Experts of a small language model: a variant of Adam for the experts.
Below are experts of layer 6 (counted from 0) of a mixture-of-experts language model. Rows are named router (the router's row for the expert), gate (a neuron's input weights, with its number), up (a neuron's input weights, with its number) and show model dimensions 128-255. Each number is 128 + 32 x the weight over its row's rms, rounded and kept within 0 to 255. Numbers have three digits each.
Before each expert's rows: a language model's description of what the expert responds to. This comes from a sample of Wikipedia text that the model never trained on.

# expert 25
Description: Sports result tables. Cells of sports result tables: country codes such as FRA, GER, USA, pipe separators, and entries like A or Did not advance.
router:083143153148173189106106135113212092161077109141119112050063115142121041095116061069060152149088124112130122150103094113129071078162140148146117110110100188096087183128139189146179099114134085184100131108130107154073134151075134173123130110148189142149136154098118145154067119095126132182141139106109099088129100200184112136113062113114172182121099149116168164161095152115116119167127
gate0:110155165098073082148121202195135082115178121158091111139121132096139193153126190127114151093112155109171146131096110146089104145060081151163160118155100145093188156175138068097158148134094095164131055130141068153114133153123141139096101114228130081125091156156074067091131090150126082139092125181142198065214160131179083096100094101127090172120161134164185105215133125138063104157139
up0:162098138149153140113053093106133094127078145077114147181116138136065144161150091175113093118160157159141119131162157139060119152166104079149150104173156050133130137118110188063179154107136142098122142087107113149103172151131148165088138130105087135146105129093143105150145102165149147115122198149124177078059135158102143088127053142155114156132048133121110162126133160110162071100117
gate1:051148127142175151109158116088098101156127136159112120148100104077160196131122096100153181067069085130137140084092139092080139139041131101137175090159181126141168094169087109128231160144122099104151140173144184095133146086156141176175082080146117107106166141116128043114119163159120161145176131182083143137126091103110172097085132157161091081130118165138117074114131112144093071163104
up1:114123121115094135148137087153093133103099154036117119090162138159117150109146115066097191121173137123141143150140166140102125153130108128134109148093133125163115092164115149072182170114128132089143119117138133120088155081070164156144167190104114103146082108131114114191172112146097132122135154141090150162163149109171146128110102083153175132065060119075123057098113082100090093122140
gate2:096105094170101183171125172143156135168100135096186121104103119191118147135119133111101156150117128131140130159165160130120073133061116089169133038136092124178104086124110121133154130147127069098128110120179159128124137097136192178116177076159142147114152161114098117100101095148122160098116156100106145142148049126138116143089156082162073123076128087117125108147130074073055119158094
up2:110103074080134152170086164200140129152070100089125122109124091146137117071144106122178144125176141147124090090098158148156143154115125108200090118139057107111130095123165184114086127115179129169080104037105123106136121117152118157159102171124188158136131125085143101124106097216173131141116104128168134191103049154110125179122172119142122150071137065158120121124143130158163121136149
gate3:178138076090125177112177118153180106139123052159118113155141076158092150054126154078150139158097191135133109135131108141163093161197122180081147175151162167117102112040101184160145129131114109103106109183139124157140154135089118127104113111148137119107113174145101086169093117085199140140182183123039176133084137116161086153108132078148164192119150114183110112077166097072136153089147
up3:112165204133112097136111118137093077076091094135107153160151174168119137115118120138132074125110188053096136121108087121137109182122159131156109141121055128038095187109075144155142128174122145105141112085139141140118169128165133154144183143117104171191154146138149114112096159104138110082149158107176108131143162138204169122088097091156116161142133143083172109093113146140114063190155
gate4:120124164106102098082132116131111130146136075105119137159150120127080160170084113131128179122083104122101169088068134170114094135120102154134096150114157136154126137132123112073183107138072145129121145160108094135176106171117097134088148132174126115119118159089159199145163189153204127126037155167122099137151144120185118115103142205100120038139112156108100138053192111146040182116141
up4:116163184106108101135153129103105096184086093132090032054174146125092111110113163191168150094133238128143094131132152121203130148115133135101156130087114157091121145117122136141184070119145139214124142086087133121082098112146106169148111075129057121097154112141112112064086119125173162133058056163123127110171170160090134126149136131137111130150100153085131110126142156160132126145133
gate5:117094122122150168175134162086164104131090119097118109178109136141161138135151125150155147096118088160161083159079140110103181056107172140163089138096124147161148119148143103167088096112157180174096132141116084136160105093153139121148131137125166130106132129093081119191137144107059132121189136188130117073139073084105090190069090110109131161077067173088120107161160100145144108102091
up5:169090061147060063099148073146132138102124181141149144127129038086084086138134118117113141107113149120095095193129131132154122108161117106120168133135104097168175122093113124160167131141119113152152128196147152100158186170123123176159159101122103124103148102161067084133127094141099085107111123126073158172143128114130150049153029176161150070039139111124128104089129149136117086114146
gate6:176139187143112130103105126144177087174162163160094139134126156128196120160141167087125183163117107161099159100191176104150153062153115105138107109108181153145111156090171136101136177119094114175128170097175086082136162091133167111170157117095155165115133155156136113089102112170168103098137081092126171153026163141148161173115115170136118127141153122155123153181102139129115182147087
up6:119144114091144198139098126135126110098101147098148160112193192194082155145135087170165043129116132104118165119138107191181123163160121181141102147147135116105132106110098139133103107140143174163095090128117138173111169181143174147130156158119103103101178145121119142104143168102101144091112145098128119098151160146107142141160164077169160149146117138128141151112081112142156098099123
gate7:088071139122124157135095118086135126092146133128171119155130124154085132114126148120053126114151154181171130112165133106093143147064130089134126103084165110105147126154143133128104138123134172118152165105199142146154242141121098125152105162173096074150109120076095136150104095172115134127130171106139112110139118180109160120071146146133162131154114028128135099123159114159135121146137
up7:172110188135127141118124123136103135150095097143098139139074122145125163166159137095106113125128144103145125130108144160131137132107158152103117091097202125132135128120111056092121087095145127100192111145131154137107143156110104111153127123143117091110112117127087157157120168172079153095087186083098142121147133132124128153088151125103085119113126158098109097064130190147141117152129
gate8:172151169139120173176148094153137104172141092155117228108144104166085142101099114124147148147062137120126140181123173131098087159118153141154142144096146101096137130072106110120165091146079076096102101123189096148120203101107104174136136148077175109186153138119144139131070134169118107105100102143138148081036108143143134132117068157101208125105103087122102131079050084111121070096106
up8:140160153085140130091178111144140137133122097087120132174114150116102126097127101102087137151107181117195081123052161183165101051078084078139120105142105079107083099092127135117142127123124112120098161115143130158169232113088096150102105108148108136140097096099115153143145107121173131124113127046114117128133132180092138116072149104124131141139095123125120107162126191159179160106146
gate9:125131155169085108090088124104171116144101146090131089163165093131164067065122079170123100105187114114203143179155117135113102171168110087034201097116128133173146102139166107135106137093117141114085157103158131116108159157126102109102153113137149133133138184095185117121113109099129108100158150106144095148095112123084088081171134156163182109130198139151141065137127149104184151164120
up9:094173131101077126068156074119134088071148110153168117096116144119089131078132088136164111145061125154125134156141077158098098138144145091176161104109111080120059094152126176089152118139166094177164158148141087144073142047109145102189065133128122180073120112149122128148133117125130120108132105160055094134137174166153138135058117146085130181133126132149093109140131161204171119145136
gate10:143138165150144074095144045153157092141135104123117122139172073131153097151139109160106141144184119172098094121148079098160147160136102132081151163144073071204124098109116101126145129132137157162116122127112166159140124121165207093165119146166095165144148125153182131098191130104122136176128118207162082107154191085111167147179097093093089151044113168145108149177119136126171093139083
up10:136177157134113125092161131171119117100162095129131096079127105102126138120135127113170119139177137155123102156108148187121096045146144159109125092154168161094112137153123126076113157165156159151129119110191175140120095078115131128126117132144120139066122145064158154119130116139138124146144044128164053127088138154187109142127109200061107125084101109147126069069171081140159142106117
gate11:165136097101175186086150112116142091142124120115110123083120126168185104168086123107172203113042137160192160086130136065106055132142134132138169166089109173096180128090128142080169105121120087105097141112126131126109141168108132117140114093163132136123101129105139131141161114141159177098119110131081159124094141076143142077135104156081087130076169109156131193108177134156135175118169
up11:159137136099070173128139109110122136141134083002145141133094115080149096126166156092137139171199125148099110127155178096082183183180152133150106166127135101059113122101164193139081132129163155185207150125093126140163109115104096125162143089080118108146138108129144147101122144139146078175112082133077179177130087176131122154126145090111109098109144127207084096100146099036152131130095
gate12:155161120167127081155125105168136120129122153146117075117148124154129103131100028135117140133124095063150113100120080149124146132110113195090151126118171101104117143141089120092099079132120072115145141164144145088083067126081096132152076086125120072188112138187196115128086144168124139164185165167135100168169113174132217140098119125110114156134105135152121138076159094145124156202117
up12:133100135149111092083106091137136100144150188134127125103129128103169116089119136074136083168088106120133080110102101190117083127153157097138120086188072032108135047138090160104159105126135095112151100123117166084131102121147099142090126128099168145136150156090079141121118113107116094111101088148154121128084116086172103100116159104133118146117119098144099131127142166074121047140140
gate13:114130135095117130083088114118138115133102035137121162126126119099143078068111101110114127078121168109134133088094145057129166128077133139115195142168132109129161137115119114120154124148103156097061150098096109180097147200101083119142164122097156090058119131137155105194100153122115104123142177103122093092048138125151111093122147127148178187100152155137150121117130156109171141097112
up13:068133112098148128165105064103137136159098036052148112114138090115166138138108112111092147151138047162157082120159171120138184148132114155112158134098060136159166135107120122094138073130140108153135196078168159195173166109081166188198131112128133117130145165142153109185154147069129179133137121113108060080048150091133145121104081178120102117125148124180071140075108099143127140149144
gate14:088123108152129159099161155148118153135099161151190089155119075149196121145145144114158136168097105127125076120102156128102121127092156114162104098102093157109127076146171155158147142117138133114102128125127123120080124097105150096104090138084175175110134151104092167151119140139169111110083102148130121176092086111110133150129175121177101127127126045162077070173138120098105124101102
up14:134142089126159159066179110111148146129149173069186112139199140126206079178154125116133121074150116108142098129105162105090134156161123107044159177130171159138172143122099111086118105145160152115097071095153146137140097105164124120115124147077101161128092137148137176145153116156106193082186210106071199043123117118096143114152109145143104174127142184098174127122103155146169090078098
gate15:148112095151168111168127149150155188134149143130089164162129098162136087111091098127100089161093177118118126116096156148102115068120110171183138087108117166128139201167143079102145137099179132133105099169113106143110116145129135150120123191107230114096177112171134108163104124126129189115124133141149166150138131114153112116171096110095117120124097144117180114157106114145148090210093
up15:072154127081126137116147107103166094119156108169123105162127102145086162118110119080137134122138136123095112154102137110150153130136109094097110141141101177129163155125116128174127148108180174111098097116127162162140097155137146170128118141102128070129144115140155134125096161155114116186138150167128152129132199110079112141138173170119135195163125177079124134107157173092140155145194
gate16:124118151104071164109102130110150172196135121078125097148098149089132124137140117140077165131152156118163093090150138142135119243126093092079100111132138088163128144121125094114149194099134165129106112142070095112131172180158172183129113122119100122129150114151137149124114109139132135090171155103105154077135111102148102067128109139104117170180069097141183135136143083170141126089197
up16:098119068168135085095062132118118105075169110151126146141129152138116109139126101185095087121105109196125109189165140139083154083168161101115134158100164144076139158080146130183157076117135141117126118171120189097155099185131156196194125155121131169126153169129119126132167079083086117097157114107126101157103138116136070196137149103149140166149132135141097103138187131126171119099183
gate17:165171142110127137098151081145134048129123160070140117128111094145178173091134123128139137079093095098165131119095136127064125152000074144111184135112116133189129154109136102161146072139118151205142127130187181096045121057142141141169131152174126092072055145111120237082101082134134126118139146158100132094150154175097089077169082118155179135082150136144171167128138144123154118132147
up17:082138067133138091103124178107146135061135141104119092163166133137099181054119177134139108160141112125100175125139119146166131155083152115113152160093141147138135119132147055144123131134131153125091126116127159170195072093064179137118083171078109110120097076131123161132117103138059128098158147033150080133086120069159062140074091159119168119158123110161211203100164133113142140142119
gate18:137088153175121093098119065116149086119073177058149141132124145162101117156143043147085074087103143080084149096146077123102076132158178109114146127079134101176180152071159141140141095102134134188119145106129177114082142146076171148151156058115130103080121098152164148165130056127145133104084078144166120104085097174177108170201138129168122173094118136173141126149128146145133126140130
up18:169103112139114146180145102103155089132085157136149127118104201089087074158103130136136130137128211165139138116158116086081087210137109112061135136056176065089141175105118189129153135155132170128114119160151107117080163158079147160112164108145148132147112149112121074115134064128158153096118175199161135164116074159173172158173129126158113152182081164156101097060141113162134143111169
gate19:139131071113110149163116185138109096186137147177103058097113148130143144089090160141155111094155145134126118107073142101109149152152133118128135127113140142118148123136147129094143116075152094044052141132107128132148090126134174128067118156077150113066074163091144074077118133176111107152125226111161144106167161233130116102125158118128145103088161193083161096135145146137052133171106
up19:107210054120121134115118122103100112096114125138136076112078136163108122102169135127134106120145147099097123189146186140144177112105175065155113091114077140080094132109136174136161098097134163089123064069097088076144119176152127114139085130054092130128051109089092133172100178074160119085141107086134118139156159169152146126118100164186071137092143138151201122157071124099120072178151
gate20:181126216141091173135182141133167093134076140103075131144184128160121083149181101121134122158114167131170176139131136148127058125092092156139107101178122171153119130167128198208121144132168121141123125170148109178175158155130125175159122096082122112135085144194156096171123124155115158088118101111091110169121126117122157157145149130103125142089106145080132126145117111115124129104171
up20:098158086114144153171100161103097132165100119141129165148072135111145079056122153144138170132091139097135098116141087144138150104145143115114137148132107146100118126083108127106090093128124134116128136123116126145087112111124095125095133143160149110154090063084046102156125108107138084115174190110139096140137139189130099126064126106161139187175173085152138114139125189144099136156142
gate21:124095072134158090142142127132138163201150173168154155109124060185195152107108079100075157176104153173161138106090124149133094099114205108145118094170113154219121132135085122116148150044165115151119139094210171134102140107051120155099144092089166088130147123106137160171067093173151109171135148150142168106142107105144152059110139034081118094120080105090187151143125081075088157128141
up21:114106069139164101124086114147110163133146089135159172084055151186064077122089094073081155099106153129095185174109105101167149087171118134130109147154113121138161178119151143166116089140145175147154147131143097139103184090144097210141154164120115101082128136083128122128128129136094053132137193129117119190178099151100151092116145106117121127100130119123107082162110077109114145150193
gate22:162158120100103103103126103167143089136089145150174135166102120211183155098098148072103106171153127099146110105135080070106121100139081142160124117145135098150147124139117087155106153116093119127143195151080140119103162150097152155128141127146102163102156153111107098092131111119141126166147131127133074166131135121132119086092088086093189156074196130147105065132117135131145146119153
up22:152137167140121117124155084175121094115071069133101129147122130151096148142145120151119096176138169080175062167117094144136122179161088127126096128117192072120127099145157101122127191133113124174119164173168120182135125114117127105083134079118100163123150146108140136066164106098148103158119144145177102150129126129092132118150138134103214145113183151153121138137159098161116122058131
gate23:081110199123166097112110107090133126066133093142092166147113167120108073080101146116088177122091163145143189134151117081169039112107159173113112163149143060133117149170174137116168095165129151127139111144105105142094112119164150076134081113101139145077177053116158153174098092080105104127137100146108134113058138077116140168125146095078107151111076132165148136182099179169095132123078
up23:127110129121124155086095153141136151070087125096124128151127112160153143073149146089109166141162158053094162131146086128108103095119137104105105151108153127158170103143087126120133105139132143153106077173104138178184089062167104110190109109136130129167137160125101118158123124054082187171107124072206144060164101162156140139164107133121148124117164153132145167129070131192160135166124
gate24:132138138094157145193173161129116111103132126184112147106119155110060092095102141105200181111133139095123126110159131149142145067127162146140124086142055138136140149121145143089117131157165139127127117095136124119140070121186088091176128176145163137128152148145131114122102158165146138102133115062133143190124118094076092093059088143145078073134114137141096084093144136102167160223124
up24:150135124109135143124122162146132107037114105071118080140102082132176150146169108122088141104135175086134151182150099141140196101183154137095123146055132161160136120143121118134135109107162119130105103116066172194115078140169147134210138145122098111078153130109104145117152122173112146105177068219087119080135107130133055124135194130121121054065097119153121156147153169079138128134157
gate25:075078116167125145105154112139136127101133106134127118108130161136139178143063134146173128103145087078107149162059108110193088094151088091149133179106112117084111125113111156139152156118179138101078121145098161085147157113155167085102079146118108139159082199111140082144105151077105123202145124133059170097153166118074110153101171142073112132124121089162167158111143115028129111153147
up25:152136144097140098213132126103119119098126123107158102116127147111164116191166096130173209106074176099161088149107135140122150107121143103126128154081080133072143161149092128147057095193155123132127162162085122098147100164193112139103150121121082108132118172103147175117123131102154147107100146115143135134157121188108101114121126149134166130133203079180147181147158195133105193080178